config.yaml
num_hidden_layers: 8
hidden_size: 384
d_shared_expert: 0
hidden_act: "swiglu"
routed_scale: 1.41
balance_loss: 0.0139
lr_router: 0.000533
norm: "layernorm"
norm_eps: 1e-05
optimizer: "muon_variant"
max_grad_norm: 0.5
train_tokens: 315200000
Below are experts of layer 2 (counted from 0) of a mixture-of-experts language model. Rows are named router (the router's row for the expert), gate (a neuron's input weights, with its number), up (a neuron's input weights, with its number), down (a neuron's output weights, with its number) and show model dimensions 192-383. Each number is 50 + 12 x the weight over its row's rms, rounded and kept within 0 to 99.
Before each expert's rows: a language model's description of what the expert responds to; "comes after" lists some tokens at least twice as common just before its tokens as in all text. This comes from a sample of Wikipedia text that the model never trained on. Tokens count by the router's weight.

# expert 14
It responds to: Single capital letters or first pieces of capitalized words, as in table abbreviations (DET, Bham, N/a) and names like Veronica.
comes after: " |", " and", " \"", " of", " (", "|"
router:46 59 39 43 35 64 55 62 44 54 36 57 40 42 45 69 65 37 38 54 70 54 45 54 69 61 66 50 41 36 47 59 42 45 47 72 62 54 41 28 51 41 37 54 40 29 62 47 39 63 65 38 57 62 54 50 42 60 54 58 20 68 38 63 33 39 37 67 52 62 63 26 55 66 57 55 61 48 41 51 69 79 62 59 64 60 35 56 39 52 50 53 61 42 44 48 33 77 62 46 52 24 70 50 54 61 39 43 58 57 51 65 32 40 41 35 51 44 57 77 52 51 45 50 37 70 39 64 71 42 51 53 61 55 68 44 54 40 63 53 38 49 26 68 55 36 42 27 70 48 51 48 45 78 80 65 31 47 56 35 38 27 56 61 38 57 40 60 47 53 47 63 45 57 67 36 37 70 74 72 48 46 46 36 49 44 58 41 55 55 46 53
gate1:51 49 54 48 55 76 50 67 49 44 60 40 62 32 54 77 71 89 46 65 42 46 50 30 66 52 41 44 64 41 39 65 60 40 69 52 35 67 62 73 52 32 46 58 50 56 34 58 42 51 49 69 49 48 63 39 65 53 55 66 71 57 59 64 60 37 37 35 48 69 56 50 48 52 47 34 56 71 43 29 64 29 45 35 41 43 64 30 43 50 33 46 57 39 53 88 73 43 60 47 55 30 55 52 59 64 39 63 46 47 37 36 40 28 58 33 54 76 32 70 67 71 47 44 49 38 39 61 52 49 52 45 62 48 40 60 48 53 44 44 50 53 39 56 51 61 61 41 36 49 44 62 24 41 47 64 41 49 58 41 50 39 53 54 48 52 54 45 49 56 36 62 24 49 47 35 39 68 53 59 43 47 67 54 35 45 45 73 56 54 37 40
up1:56 60 44 64 24 59 36 47 44 45 27 70 45 58 65 75 52 69 54 24 64 13 51 66 48 57 40 55 45 64 57 60 39 55 88 33 48 46 53 68 50 53 58 33 39 58 43 31 33 73 80 76 61 34 26 54 37 45 59 44 63 59 45 55 39 56 35 46 77 57 63 33 56 55 77 63 42 40 48 71 41 69 43 32 73 61 55 64 43 53 45 32 58 53 34 53 40 52 74 46 62 51 44 53 56 35 51 69 55 55 44 57 53 36 64 47 62 38 48 21 51 51 43 56 61 48 69 35 53 63 59 51 63 37 51 58 45 48 57 38 38 53 36 38 58 47 40 47 46 63 42 59 34 71 55 42 50 27 37 54 28 35 52 43 56 49 62 58 32 50 50 38 63 43 27 67 75 33 45 50 55 59 53 52 52 51 45 58 77 54 43 55
down1:56 38 77 52 52 48 41 60 64 51 53 60 35 54 37 32 45 48 33 75 68 40 58 72 28 51 49 36 38 40 56 44 42 50 58 62 48 46 33 54 39 38 46 60 47 43 46 47 48 45 61 40 61 55 54 63 48 61 37 60 62 55 36 35 55 33 45 51 65 47 60 50 42 50 43 39 44 74 61 39 60 47 54 33 64 37 50 24 46 50 63 45 69 58 50 34 38 70 60 35 55 58 38 62 50 33 58 49 36 34 55 53 71 47 71 42 52 55 40 37 45 46 28 71 62 47 52 49 45 58 45 64 50 50 56 53 87 43 52 28 34 48 46 58 35 54 47 32 49 54 54 49 64 71 56 31 45 49 54 62 56 51 64 42 53 47 54 48 52 51 75 55 58 48 65 58 47 43 34 55 45 39 34 57 44 51 40 60 36 41 30 31
gate2:34 43 78 47 36 61 45 47 70 49 58 38 47 37 41 69 32 54 57 29 48 70 38 34 55 51 54 50 47 61 50 42 41 42 60 43 34 47 55 71 64 52 41 50 55 35 54 45 64 40 38 39 13 73 53 61 48 48 58 56 53 58 51 68 74 40 52 52 43 52 53 45 60 55 72 54 62 66 56 30 65 39 59 76 43 30 40 48 58 37 24 57 27 59 53 37 43 54 47 41 54 49 48 41 60 51 22 46 61 39 63 36 57 34 55 61 45 55 58 31 70 59 59 42 62 62 50 48 32 41 71 49 44 55 42 37 73 56 47 58 58 72 62 43 57 57 30 67 50 37 60 27 66 43 31 33 42 66 65 45 72 33 50 65 54 56 54 45 41 28 67 57 45 57 54 52 49 31 75 55 43 30 54 41 49 41 33 48 61 49 34 52
up2:53 62 32 42 49 59 42 65 46 90 40 42 38 33 68 40 44 58 52 40 19 43 47 31 41 40 52 64 60 58 46 57 46 63 46 56 71 49 53 45 30 54 40 37 52 53 61 42 28 67 50 57 56 55 53 59 52 48 30 46 58 69 73 51 41 41 53 44 68 60 59 49 40 46 47 50 36 39 32 69 56 33 54 44 56 57 33 60 43 43 59 34 48 42 79 42 42 39 33 34 56 57 58 68 48 58 49 30 13 71 52 36 52 33 40 48 34 39 52 61 58 15 52 55 41 55 55 44 39 42 30 50 40 55 58 33 50 41 49 74 62 58 50 66 49 61 47 53 46 53 32 37 31 81 42 41 65 43 50 43 55 54 71 58 46 65 39 50 67 59 66 51 48 33 53 46 49 54 36 73 54 47 44 32 59 50 61 54 51 51 66 21
down2:43 28 36 53 48 60 51 49 57 36 42 40 53 57 74 34 59 71 57 63 55 57 29 46 38 51 62 73 44 40 41 69 55 59 66 39 61 48 52 47 40 44 49 44 50 71 51 47 43 30 40 37 57 67 83 65 40 53 48 44 44 54 46 58 49 41 35 47 45 34 43 38 28 70 67 46 45 30 54 20 61 58 55 49 53 28 50 61 65 44 64 61 49 49 68 45 52 43 53 28 64 36 61 48 43 62 65 61 50 58 69 72 56 76 48 46 38 57 51 65 58 52 55 36 51 52 42 57 78 31 41 45 48 41 36 35 63 37 58 60 52 44 36 52 32 52 69 49 50 66 47 55 56 37 41 54 62 43 69 38 57 61 40 46 43 52 46 47 60 63 40 42 44 57 26 46 57 38 44 61 65 61 20 52 23 48 56 34 48 78 53 42
gate3:71 30 51 28 74 60 61 35 57 54 57 55 51 45 39 69 45 50 55 66 51 44 57 36 63 46 51 34 66 66 49 68 45 42 39 41 47 60 41 40 53 69 65 56 47 28 68 55 48 36 70 32 64 39 42 58 67 61 44 52 28 49 60 42 50 68 41 53 72 52 39 50 69 35 72 50 55 52 62 35 56 52 41 53 69 52 54 53 52 16 45 50 61 73 76 49 55 45 38 74 48 51 36 39 24 51 40 59 55 40 49 39 53 63 57 57 55 40 67 69 52 54 52 40 56 49 52 59 51 51 76 61 64 59 45 58 53 57 34 53 45 60 59 42 46 53 58 69 36 55 34 51 65 44 57 26 42 55 46 55 35 58 60 27 66 42 60 50 36 52 40 56 53 52 30 59 53 80 57 46 32 28 44 49 50 67 54 47 62 38 28 68
up3:39 63 53 55 40 46 66 54 73 45 45 38 40 37 39 41 44 63 38 60 38 55 65 59 57 39 42 41 30 71 57 56 45 52 57 39 38 66 47 31 37 64 53 58 34 46 33 56 64 62 47 35 47 36 57 52 63 62 54 33 48 43 63 60 50 38 28 53 59 42 66 40 60 56 53 46 64 57 54 49 62 47 28 49 47 30 26 38 36 43 37 43 45 46 42 57 32 40 69 46 50 27 45 50 69 27 32 50 45 45 41 60 39 13 53 65 47 66 30 33 60 59 49 45 55 46 62 48 64 60 30 61 56 59 24 48 49 59 48 69 50 58 43 30 68 71 45 39 58 38 21 48 35 60 35 46 56 58 73 37 60 55 60 35 58 57 51 53 37 59 46 55 48 29 59 77 67 65 49 50 43 72 53 50 37 44 45 41 44 62 60 42
down3:61 51 41 33 44 57 55 58 60 57 47 43 51 35 70 56 38 50 53 44 63 58 48 39 59 12 41 63 43 52 32 53 62 50 63 64 40 49 56 46 45 62 49 47 43 59 56 50 65 58 53 58 57 39 56 55 38 57 27 53 31 24 73 68 33 49 49 43 36 58 44 32 38 55 63 35 37 56 52 49 57 28 33 43 57 44 56 59 35 48 60 47 70 52 61 50 53 41 55 54 57 35 55 61 48 56 55 42 50 06 59 40 47 41 41 62 59 39 57 25 39 49 49 49 39 49 65 20 62 56 76 61 21 64 39 29 50 69 62 58 47 46 64 46 56 36 51 40 42 54 37 41 28 44 39 44 67 76 46 45 38 53 42 58 31 56 69 75 35 69 27 54 71 60 53 58 62 55 67 60 57 38 34 51 45 53 62 48 52 57 54 60
gate4:46 41 41 66 36 54 49 54 52 34 45 56 34 53 55 55 25 59 33 47 53 33 50 45 39 38 44 56 43 49 27 53 55 25 43 56 38 65 70 38 62 46 51 64 53 55 39 43 60 36 58 04 59 44 60 54 59 53 70 72 34 58 51 64 57 55 26 48 46 52 64 51 34 56 72 53 59 50 56 61 43 30 30 57 48 55 51 52 27 50 69 38 30 64 44 75 49 41 66 54 62 58 35 48 50 46 55 36 47 46 58 36 45 62 45 35 58 53 43 41 38 63 70 53 43 50 63 46 44 56 40 29 45 42 48 42 42 61 46 56 60 57 62 44 62 80 58 64 61 73 67 24 52 39 30 42 47 47 49 54 47 44 42 49 30 73 67 31 46 66 86 43 35 50 48 40 47 41 52 76 45 69 53 29 41 34 46 44 83 50 55 55
up4:23 54 39 56 26 53 64 60 35 52 57 57 64 34 57 49 49 34 51 37 42 37 56 61 38 45 45 35 31 79 69 30 44 57 56 45 46 29 42 53 48 43 46 74 38 46 44 54 51 43 58 54 33 45 50 70 48 49 37 35 46 53 54 30 50 66 68 44 57 34 39 30 72 52 46 55 62 65 43 42 65 42 38 27 56 42 40 65 46 25 34 63 52 51 27 70 39 70 61 62 72 35 35 55 46 50 46 48 45 52 42 47 31 42 57 80 56 47 52 45 59 61 62 54 49 53 46 38 40 39 60 45 59 61 53 54 36 73 59 53 66 60 34 39 69 48 53 42 37 49 34 50 53 53 42 59 48 42 48 42 70 43 61 51 70 64 33 53 50 40 50 45 53 72 52 39 62 61 35 71 78 36 56 61 39 50 44 78 32 38 65 36
down4:51 37 63 57 41 50 62 36 53 79 70 38 53 57 42 58 56 54 80 49 78 60 30 52 18 34 69 45 60 60 78 42 39 48 54 46 40 35 62 53 52 51 68 52 59 53 35 68 65 26 51 53 26 15 61 43 27 56 44 54 61 60 54 38 54 49 37 49 48 38 38 62 40 39 41 52 61 57 30 56 40 48 42 28 45 63 70 76 41 27 43 35 60 64 54 34 46 64 53 63 74 42 59 52 49 27 56 31 46 48 40 61 50 47 44 50 66 34 33 48 50 74 50 51 65 44 38 80 44 65 37 64 40 44 53 42 54 38 55 35 55 33 52 41 53 35 59 44 35 62 47 50 50 26 33 44 52 40 55 39 52 59 51 32 61 61 46 49 66 42 59 66 48 40 42 62 82 37 56 49 61 56 66 50 49 48 42 33 45 45 47 59
gate5:47 52 79 65 49 44 44 70 57 51 26 47 49 88 31 38 41 55 53 51 50 59 48 47 25 63 57 52 45 66 50 67 41 75 51 38 56 52 64 44 55 61 26 48 47 37 35 51 35 45 34 42 59 51 45 61 45 55 34 54 46 50 46 39 55 61 33 53 46 55 40 57 67 43 64 46 59 60 52 36 76 26 58 43 33 59 67 60 40 47 60 75 37 55 59 43 60 30 49 46 34 59 40 43 43 65 50 49 49 33 60 34 50 32 41 69 38 27 65 47 54 58 50 50 47 47 40 36 42 42 53 32 41 47 47 49 58 21 62 54 50 58 44 32 63 37 36 48 51 70 44 57 55 50 45 48 44 54 60 64 36 40 37 71 66 21 69 47 33 54 48 58 46 41 40 54 48 39 54 66 47 35 57 69 52 59 69 63 47 48 60 66
up5:48 44 31 54 67 54 48 44 49 55 56 29 52 36 72 39 60 31 34 67 48 49 34 44 41 22 37 61 38 58 36 52 71 66 48 28 47 48 68 58 36 65 41 55 56 39 46 50 64 33 53 55 49 28 33 46 45 67 46 58 68 54 57 43 26 20 65 37 44 64 38 48 46 59 50 27 45 14 40 50 34 47 48 61 27 56 59 56 54 35 54 50 42 50 54 51 62 62 47 52 49 43 56 52 35 39 46 49 55 57 53 52 54 37 31 63 51 49 34 72 43 45 85 48 41 56 65 51 54 65 56 62 40 60 25 62 71 47 81 55 35 47 31 46 56 27 66 49 50 45 36 70 33 67 58 52 40 48 54 58 62 66 53 54 68 53 43 56 66 49 43 35 69 54 41 42 74 44 53 37 57 34 42 41 37 47 62 61 45 35 47 38
down5:53 46 54 48 63 41 51 59 41 63 31 47 49 43 32 53 66 60 65 64 42 26 58 68 43 83 46 44 49 40 63 55 59 55 32 53 66 61 60 51 23 31 48 52 55 36 22 48 46 51 63 48 67 41 46 63 54 55 46 42 42 64 44 42 61 39 32 26 34 69 45 44 57 29 57 61 42 46 37 41 46 57 41 49 66 39 51 50 57 46 60 56 47 49 53 53 77 63 53 44 47 36 54 40 63 53 26 42 46 42 48 58 52 60 24 48 09 39 53 51 56 74 44 59 57 66 51 40 41 41 46 50 48 58 44 43 40 74 46 56 31 76 43 66 46 46 57 62 52 56 49 55 60 56 58 16 37 75 33 64 59 34 48 42 46 75 63 47 55 55 60 40 49 73 57 38 46 38 41 35 30 29 77 50 63 40 46 45 55 47 45 55
gate6:64 51 60 54 38 75 61 71 43 48 60 52 52 33 68 56 62 70 61 45 63 54 69 54 41 53 58 42 60 57 62 31 52 61 69 20 46 61 56 55 46 30 60 49 51 51 32 61 54 51 63 52 48 49 49 58 48 57 40 45 64 37 48 38 78 53 52 40 79 43 70 53 58 58 53 56 65 33 60 61 47 64 32 31 42 56 38 63 57 40 79 38 49 52 66 40 43 50 53 36 73 46 52 87 65 79 54 41 59 56 48 38 35 61 33 48 41 53 51 53 31 39 58 41 38 57 46 38 48 84 60 50 49 49 41 52 47 46 62 51 61 21 44 43 49 49 58 50 41 54 20 41 41 72 45 49 40 74 74 54 47 34 50 65 45 61 59 48 64 88 36 58 51 29 44 60 61 30 52 46 33 28 33 45 47 74 48 28 53 41 33 49
up6:37 63 57 37 60 64 42 77 43 53 52 39 57 41 46 56 45 36 37 34 59 52 47 33 59 62 66 49 50 49 52 54 67 47 77 42 42 69 35 59 48 55 49 72 35 43 36 49 41 61 49 35 44 43 34 61 44 51 35 34 50 48 51 37 64 46 39 52 65 39 62 53 44 60 55 78 25 53 38 42 35 54 34 28 46 54 57 46 60 48 52 51 51 29 59 49 49 52 65 48 33 56 46 27 32 40 51 75 63 47 45 31 40 39 43 48 39 40 40 63 55 46 69 65 74 67 44 26 17 43 39 40 49 69 60 47 41 49 57 50 31 61 51 68 56 65 51 38 53 57 53 57 15 43 53 62 71 48 45 53 61 52 47 45 25 59 47 54 44 46 44 33 56 65 53 47 51 48 77 31 33 35 47 36 52 50 70 30 61 54 59 52
down6:51 53 51 61 56 43 35 63 43 70 38 40 38 59 49 52 63 41 73 57 41 41 72 57 60 78 46 52 42 35 57 53 59 66 29 47 35 49 44 49 59 49 37 44 66 45 28 40 41 39 40 47 60 74 49 31 55 54 70 51 40 53 48 31 54 56 38 26 59 52 59 36 59 28 34 47 64 76 43 37 66 71 26 54 43 65 38 20 35 56 43 51 38 33 60 34 36 57 65 47 38 48 76 41 27 30 46 52 74 42 45 42 64 40 46 63 37 46 60 47 59 47 54 46 52 41 34 50 53 56 39 55 29 56 63 51 32 47 66 48 27 27 50 37 47 45 41 51 38 62 59 82 40 46 61 38 60 45 50 48 59 40 60 30 51 27 49 43 47 61 49 25 63 51 66 48 48 43 53 37 61 58 40 41 30 55 41 66 62 57 61 50
gate7:62 57 41 67 38 12 38 52 33 65 46 54 41 39 41 58 53 54 51 48 50 64 61 58 28 41 41 57 28 37 80 48 35 38 64 31 50 49 34 54 51 79 51 47 51 64 21 65 38 38 42 30 65 37 60 46 47 55 62 39 38 38 53 37 41 55 37 39 43 50 45 36 55 64 41 38 33 61 32 74 35 43 50 32 63 63 55 44 23 56 41 55 48 51 46 56 58 49 75 57 39 19 45 59 47 48 34 55 63 74 52 44 61 33 52 56 40 47 47 48 62 64 53 53 57 55 56 35 34 76 43 47 50 58 37 53 31 54 38 58 38 48 47 47 69 53 46 56 37 33 51 49 51 51 51 52 80 59 59 45 24 43 51 34 40 58 63 43 67 47 48 31 55 44 54 49 62 70 53 57 59 55 66 59 34 32 56 41 42 86 36 58
up7:51 80 54 35 49 34 43 53 54 45 56 46 34 51 46 56 26 55 59 64 49 54 56 20 45 33 42 49 46 47 48 36 23 53 75 54 50 34 43 55 51 43 55 52 47 53 62 27 43 38 60 42 51 47 54 56 64 19 41 47 52 69 60 53 25 36 47 52 50 53 55 51 66 52 53 47 68 69 60 53 55 69 69 49 34 54 52 55 46 29 53 50 45 48 69 74 48 49 42 62 41 56 50 51 28 74 48 36 56 39 24 27 61 61 67 43 49 46 43 71 55 37 54 59 42 60 51 75 61 25 67 37 50 46 69 52 58 42 56 45 56 19 51 70 48 42 51 54 66 34 39 34 68 59 49 52 49 38 46 44 58 58 59 46 53 36 62 62 62 70 39 29 48 64 54 61 47 52 62 64 76 49 60 60 64 59 69 72 42 52 49 61
down7:47 46 49 64 69 45 59 46 44 57 41 38 64 52 65 51 55 71 61 57 52 66 46 51 70 54 51 64 53 48 58 61 37 05 47 34 41 46 52 41 63 52 55 41 58 66 38 19 48 65 44 49 62 55 54 53 60 40 40 50 47 41 59 96 36 58 40 39 59 49 40 46 49 57 49 40 21 24 56 55 46 48 49 47 38 33 57 50 64 55 36 40 32 48 42 50 56 50 51 58 32 68 65 42 31 39 46 71 38 45 68 34 33 35 50 57 36 54 44 57 47 48 39 53 49 59 36 46 27 67 28 55 52 42 53 49 43 59 54 52 55 59 41 43 48 45 56 45 65 52 31 57 32 54 36 42 67 68 65 52 43 51 60 65 45 38 58 49 44 66 55 30 61 56 34 50 47 38 56 71 66 44 43 66 54 43 44 42 52 50 63 37
gate8:42 55 33 76 30 40 63 41 78 51 42 39 54 46 38 45 30 42 47 30 53 48 71 52 49 39 36 53 44 45 44 65 57 58 32 21 81 53 59 29 50 42 35 45 31 68 45 59 40 69 50 47 47 63 50 72 30 72 50 53 54 69 54 52 44 50 52 41 58 43 37 74 47 40 58 34 50 48 47 44 41 44 46 24 50 42 36 58 59 50 51 56 39 42 76 61 72 39 68 23 71 53 58 48 45 76 29 42 76 42 46 34 41 61 54 55 50 36 49 54 62 37 72 39 58 60 50 53 72 50 39 58 13 27 56 46 50 54 65 46 58 71 52 57 42 60 69 38 58 60 45 53 45 64 31 47 39 45 52 49 52 68 38 45 49 76 57 59 56 31 41 68 55 65 35 62 60 44 76 47 42 62 58 30 64 80 63 51 58 56 45 55
up8:52 66 54 58 55 46 51 54 45 51 58 30 37 58 50 46 58 58 49 61 64 60 56 40 51 41 61 33 61 54 40 34 39 58 50 45 37 41 45 66 71 47 54 34 72 53 49 45 61 29 47 50 44 42 80 50 53 56 32 63 48 32 41 64 54 44 38 77 59 55 65 49 37 56 33 44 60 61 50 54 59 53 37 46 55 51 34 62 40 45 55 47 37 47 49 63 43 69 65 59 53 81 42 57 70 70 69 50 49 42 58 56 57 63 49 51 47 31 48 54 54 52 59 51 40 37 66 57 51 60 55 21 59 49 74 60 58 49 38 47 69 44 64 45 48 33 19 63 65 41 48 40 46 79 42 64 44 39 69 52 47 68 19 48 41 52 46 45 55 56 21 60 47 56 43 58 64 63 58 47 55 62 39 53 48 53 71 59 51 45 35 59
down8:26 67 68 48 25 44 54 47 70 51 59 63 62 39 52 54 54 28 52 54 47 42 57 77 19 52 62 56 42 45 49 52 43 35 54 35 61 50 76 74 30 37 53 39 57 56 18 61 48 37 47 68 35 36 37 39 55 62 48 61 65 41 72 51 45 45 72 43 53 53 56 47 62 58 51 54 55 55 62 56 37 41 57 54 81 49 45 27 73 38 44 58 47 45 59 54 44 36 46 54 62 30 59 63 50 49 29 54 59 35 41 45 80 48 80 57 47 41 50 48 55 38 62 57 59 67 49 40 56 41 40 44 51 47 34 53 54 54 68 47 42 58 59 63 46 38 38 39 47 40 52 32 62 63 36 38 59 41 35 54 43 44 47 58 75 51 44 80 57 39 35 33 47 64 78 29 48 54 31 66 49 42 55 56 47 66 44 42 45 48 43 25
gate9:42 62 40 35 48 56 80 41 56 56 61 44 52 25 42 54 28 67 59 44 46 72 44 32 55 33 65 29 52 48 53 43 56 55 44 61 38 58 49 59 52 42 34 45 42 67 39 57 27 62 39 55 37 35 42 48 62 64 53 67 51 46 59 52 43 47 72 62 38 55 50 38 53 62 47 48 51 50 64 41 31 51 45 69 65 44 44 72 43 43 49 34 43 49 39 46 32 48 38 31 39 57 39 57 36 41 50 50 59 59 39 64 54 50 52 38 52 62 57 39 49 14 54 61 37 32 42 47 38 38 50 68 63 44 50 29 58 28 40 62 51 46 43 61 43 63 40 76 43 57 49 33 68 55 43 51 42 29 60 48 62 51 42 51 56 32 64 44 46 58 57 70 49 41 34 42 52 59 50 83 67 64 50 52 51 50 27 40 48 57 26 60
up9:66 67 56 62 33 64 45 36 52 46 51 47 44 55 62 59 53 42 42 33 44 72 46 69 70 77 49 23 36 57 41 46 39 46 50 48 54 53 55 64 54 76 50 34 33 63 71 55 52 39 35 56 59 41 55 51 40 59 49 41 64 38 24 67 56 27 36 46 47 36 66 66 39 23 40 47 33 45 50 63 36 46 46 76 33 60 61 58 39 40 84 39 52 59 63 45 42 41 46 48 43 48 22 37 52 40 64 65 46 28 34 57 37 45 28 56 53 49 60 59 31 54 46 63 68 48 49 34 55 35 41 51 29 56 46 59 47 74 53 58 50 59 36 51 44 19 49 44 33 58 61 31 33 43 52 43 47 51 34 52 50 53 45 43 46 52 51 39 62 42 44 40 56 39 54 51 43 45 55 51 29 34 57 65 38 80 48 38 51 46 55 61
down9:37 57 57 65 29 52 63 52 31 52 42 41 65 39 56 40 51 43 40 37 56 56 70 40 51 54 35 46 61 38 10 65 46 41 43 39 55 53 31 41 60 51 39 30 55 54 40 41 56 41 52 56 44 35 46 51 38 48 34 51 52 55 49 49 64 45 30 77 58 54 35 49 39 66 51 40 47 74 20 47 61 49 52 70 72 54 50 40 84 61 55 40 49 51 46 31 42 44 46 49 53 45 39 52 60 31 52 38 59 77 63 42 53 37 68 34 49 72 43 43 49 51 41 46 62 55 65 47 50 57 52 37 39 62 70 56 68 66 58 54 63 60 52 58 50 48 41 44 46 43 52 55 48 44 68 64 51 53 31 50 47 37 54 58 58 52 47 56 33 45 57 29 71 42 34 48 48 47 68 59 45 47 67 60 42 62 63 73 69 52 36 53
gate10:55 41 74 68 59 47 61 72 65 33 29 67 60 44 63 55 45 43 54 52 46 64 61 54 50 49 58 34 37 74 41 59 56 43 50 38 39 52 50 55 60 36 60 59 48 69 71 44 53 37 47 54 55 56 45 31 48 61 69 27 38 60 68 42 45 33 50 61 33 47 43 29 70 34 58 70 55 75 29 72 41 57 46 41 50 58 21 55 56 43 37 44 41 35 36 73 50 38 40 62 51 42 55 54 43 62 53 61 31 47 31 38 51 40 51 36 47 59 54 27 49 70 56 50 51 58 29 64 85 73 56 66 30 31 51 59 32 60 48 61 42 52 62 56 45 48 51 20 31 50 72 37 47 49 33 53 58 68 55 57 35 39 31 52 76 48 44 55 53 37 44 43 35 49 66 49 30 50 80 80 63 43 36 44 49 46 48 39 54 67 52 48
up10:59 62 51 53 36 24 61 54 61 15 53 37 39 62 50 68 64 49 59 35 49 36 76 46 56 39 56 55 53 46 45 67 62 43 46 25 45 56 62 63 38 55 34 35 54 45 37 69 47 57 50 37 58 51 59 57 58 66 54 50 56 46 48 51 19 35 54 58 32 53 62 44 47 45 48 46 43 56 51 46 53 38 53 64 37 38 57 66 56 54 45 57 61 41 29 61 70 45 48 53 49 30 62 30 41 49 46 62 34 30 50 58 49 57 46 43 22 63 64 58 40 68 14 48 45 52 51 58 53 36 49 37 49 44 56 49 45 43 47 32 74 65 42 47 49 49 40 51 42 58 64 27 56 52 48 30 37 45 45 64 38 56 40 62 64 64 79 57 49 59 39 36 48 56 44 57 49 49 54 39 37 65 48 45 65 61 41 64 68 45 53 39
down10:64 44 64 36 51 54 56 55 76 57 47 64 54 69 55 53 56 60 59 43 35 25 41 46 69 42 45 57 35 58 41 74 57 65 56 38 40 63 41 53 39 48 40 44 48 60 68 25 72 54 61 51 52 67 32 55 50 67 66 53 43 19 62 44 37 57 60 49 42 42 37 51 56 72 50 69 50 75 49 53 37 52 55 45 39 49 46 47 45 48 32 32 60 74 32 56 48 39 53 57 56 36 65 51 41 45 42 43 54 45 72 25 39 52 43 54 43 40 42 46 41 30 39 56 43 64 39 52 49 38 53 48 61 16 52 33 46 55 56 62 59 33 43 50 41 36 42 62 63 58 45 40 56 42 38 48 56 27 29 56 35 51 50 41 54 71 68 48 41 72 40 54 53 49 59 63 16 54 50 43 45 43 48 45 69 47 65 57 54 51 39 50
gate11:46 24 58 50 57 52 54 62 53 49 58 68 44 59 82 46 34 52 42 45 58 22 64 54 68 54 55 65 56 50 50 55 56 49 47 35 35 67 54 62 48 43 73 67 43 55 45 24 51 36 40 49 36 47 31 57 48 44 66 35 66 51 75 38 52 62 52 28 63 51 38 57 73 40 44 47 61 46 73 52 55 59 46 52 41 44 46 40 44 49 41 33 46 41 51 48 70 28 58 28 41 37 51 66 46 53 58 55 70 26 48 30 44 58 60 67 55 36 46 29 47 44 67 49 66 39 44 33 49 68 47 48 31 40 49 59 37 35 55 45 37 54 48 54 51 45 56 55 50 45 43 53 57 37 51 58 37 60 81 73 39 45 69 61 76 38 54 52 50 51 54 48 41 56 53 75 58 29 56 50 52 68 69 59 41 38 57 19 38 55 47 40
up11:70 47 43 64 47 41 58 39 41 50 52 41 46 57 51 47 42 43 65 24 51 67 67 42 65 42 47 56 36 45 54 77 50 41 50 58 51 35 49 55 50 68 74 52 50 46 59 55 54 52 57 57 45 40 37 39 52 50 58 59 43 52 50 55 77 36 74 27 49 39 62 42 40 69 49 66 59 62 42 32 49 47 48 54 59 56 69 65 40 61 44 43 49 43 48 46 54 46 36 47 60 42 41 57 24 59 51 20 33 57 49 50 52 46 40 21 45 49 42 64 39 44 31 36 48 47 50 45 59 45 53 55 60 33 43 33 45 67 27 36 65 45 69 41 33 50 64 55 52 71 36 63 53 47 63 36 45 44 26 33 80 35 59 59 22 49 50 54 61 40 43 65 64 33 29 36 38 74 39 66 58 39 35 36 56 59 67 73 68 47 32 46
down11:58 48 51 43 54 54 28 51 67 52 36 50 38 47 43 42 44 45 62 47 66 45 56 67 40 50 67 51 38 58 63 53 42 39 77 45 62 67 23 31 47 83 41 56 41 48 70 67 65 57 56 64 44 67 41 30 43 52 52 48 66 25 42 60 60 46 50 40 65 31 54 57 48 78 49 48 58 58 56 62 57 55 48 37 43 63 48 43 44 47 55 38 65 45 31 65 74 58 38 61 54 54 56 45 54 39 28 41 23 56 36 58 40 49 59 68 41 42 59 42 30 77 39 50 63 42 55 54 64 33 65 64 62 54 48 58 44 59 54 51 72 21 53 47 44 39 46 52 42 67 66 48 51 46 50 15 40 39 37 57 53 28 63 57 40 50 40 51 68 56 47 63 48 60 47 41 24 51 41 53 35 62 41 44 66 63 71 59 49 39 59 58
gate12:47 47 50 54 53 56 45 65 34 62 52 40 47 31 59 22 50 44 36 48 50 31 52 22 35 50 66 31 59 39 40 39 45 58 41 48 64 66 43 57 41 43 39 51 44 60 51 34 51 44 71 37 55 52 47 52 46 41 40 49 63 69 62 37 56 37 44 51 42 47 33 41 50 52 50 37 55 35 43 34 36 56 51 54 46 44 55 51 51 48 56 56 52 59 49 68 41 61 51 50 26 43 59 53 47 46 55 53 60 42 64 20 39 66 45 48 38 64 45 30 62 63 64 56 51 47 62 70 37 46 48 38 46 63 49 46 68 40 47 64 46 53 58 63 47 63 45 40 46 73 25 50 30 32 27 56 53 66 18 55 26 35 49 47 73 34 51 51 43 55 48 34 50 67 62 38 67 40 59 75 47 61 27 53 43 25 52 46 57 54 64 46
up12:54 43 61 75 43 50 47 60 61 62 60 60 37 56 33 20 61 55 43 73 68 48 39 45 68 43 55 54 48 48 45 50 54 65 49 61 43 52 58 26 45 57 48 67 51 55 48 37 50 55 64 17 53 43 40 33 51 36 51 32 30 38 43 63 49 31 57 58 56 32 40 50 41 55 56 47 49 38 38 67 49 61 55 46 37 38 32 44 75 52 39 49 71 46 45 45 37 00 57 51 51 51 61 28 33 41 51 62 44 31 49 31 60 21 59 44 44 31 53 65 29 40 60 61 40 53 50 67 45 58 52 54 64 57 44 40 55 44 61 56 35 21 40 45 46 67 43 56 59 55 45 47 36 33 42 37 41 56 58 77 69 46 51 62 30 42 54 52 37 46 58 43 66 42 36 62 52 49 46 35 75 62 49 45 62 52 22 55 51 55 49 49
down12:63 34 44 52 58 48 44 52 45 59 79 43 56 44 19 62 35 48 57 36 58 65 55 39 56 68 54 36 54 46 49 58 21 60 28 51 54 43 33 64 53 54 39 36 63 49 63 15 42 42 37 36 50 54 48 56 64 38 68 36 67 40 45 27 49 45 57 40 70 52 57 44 61 46 49 33 43 55 42 45 66 49 28 50 58 55 81 83 57 83 46 33 49 72 49 61 63 34 46 53 32 67 57 59 59 41 46 47 53 66 57 72 55 49 54 40 59 52 33 52 31 55 52 46 68 21 60 41 64 51 34 38 36 41 43 50 49 57 45 38 35 55 53 50 75 56 77 53 40 35 63 50 43 57 51 60 53 54 75 41 37 40 49 51 54 39 62 54 57 48 49 52 50 52 63 51 45 55 50 38 37 63 65 47 72 55 69 59 34 66 53 43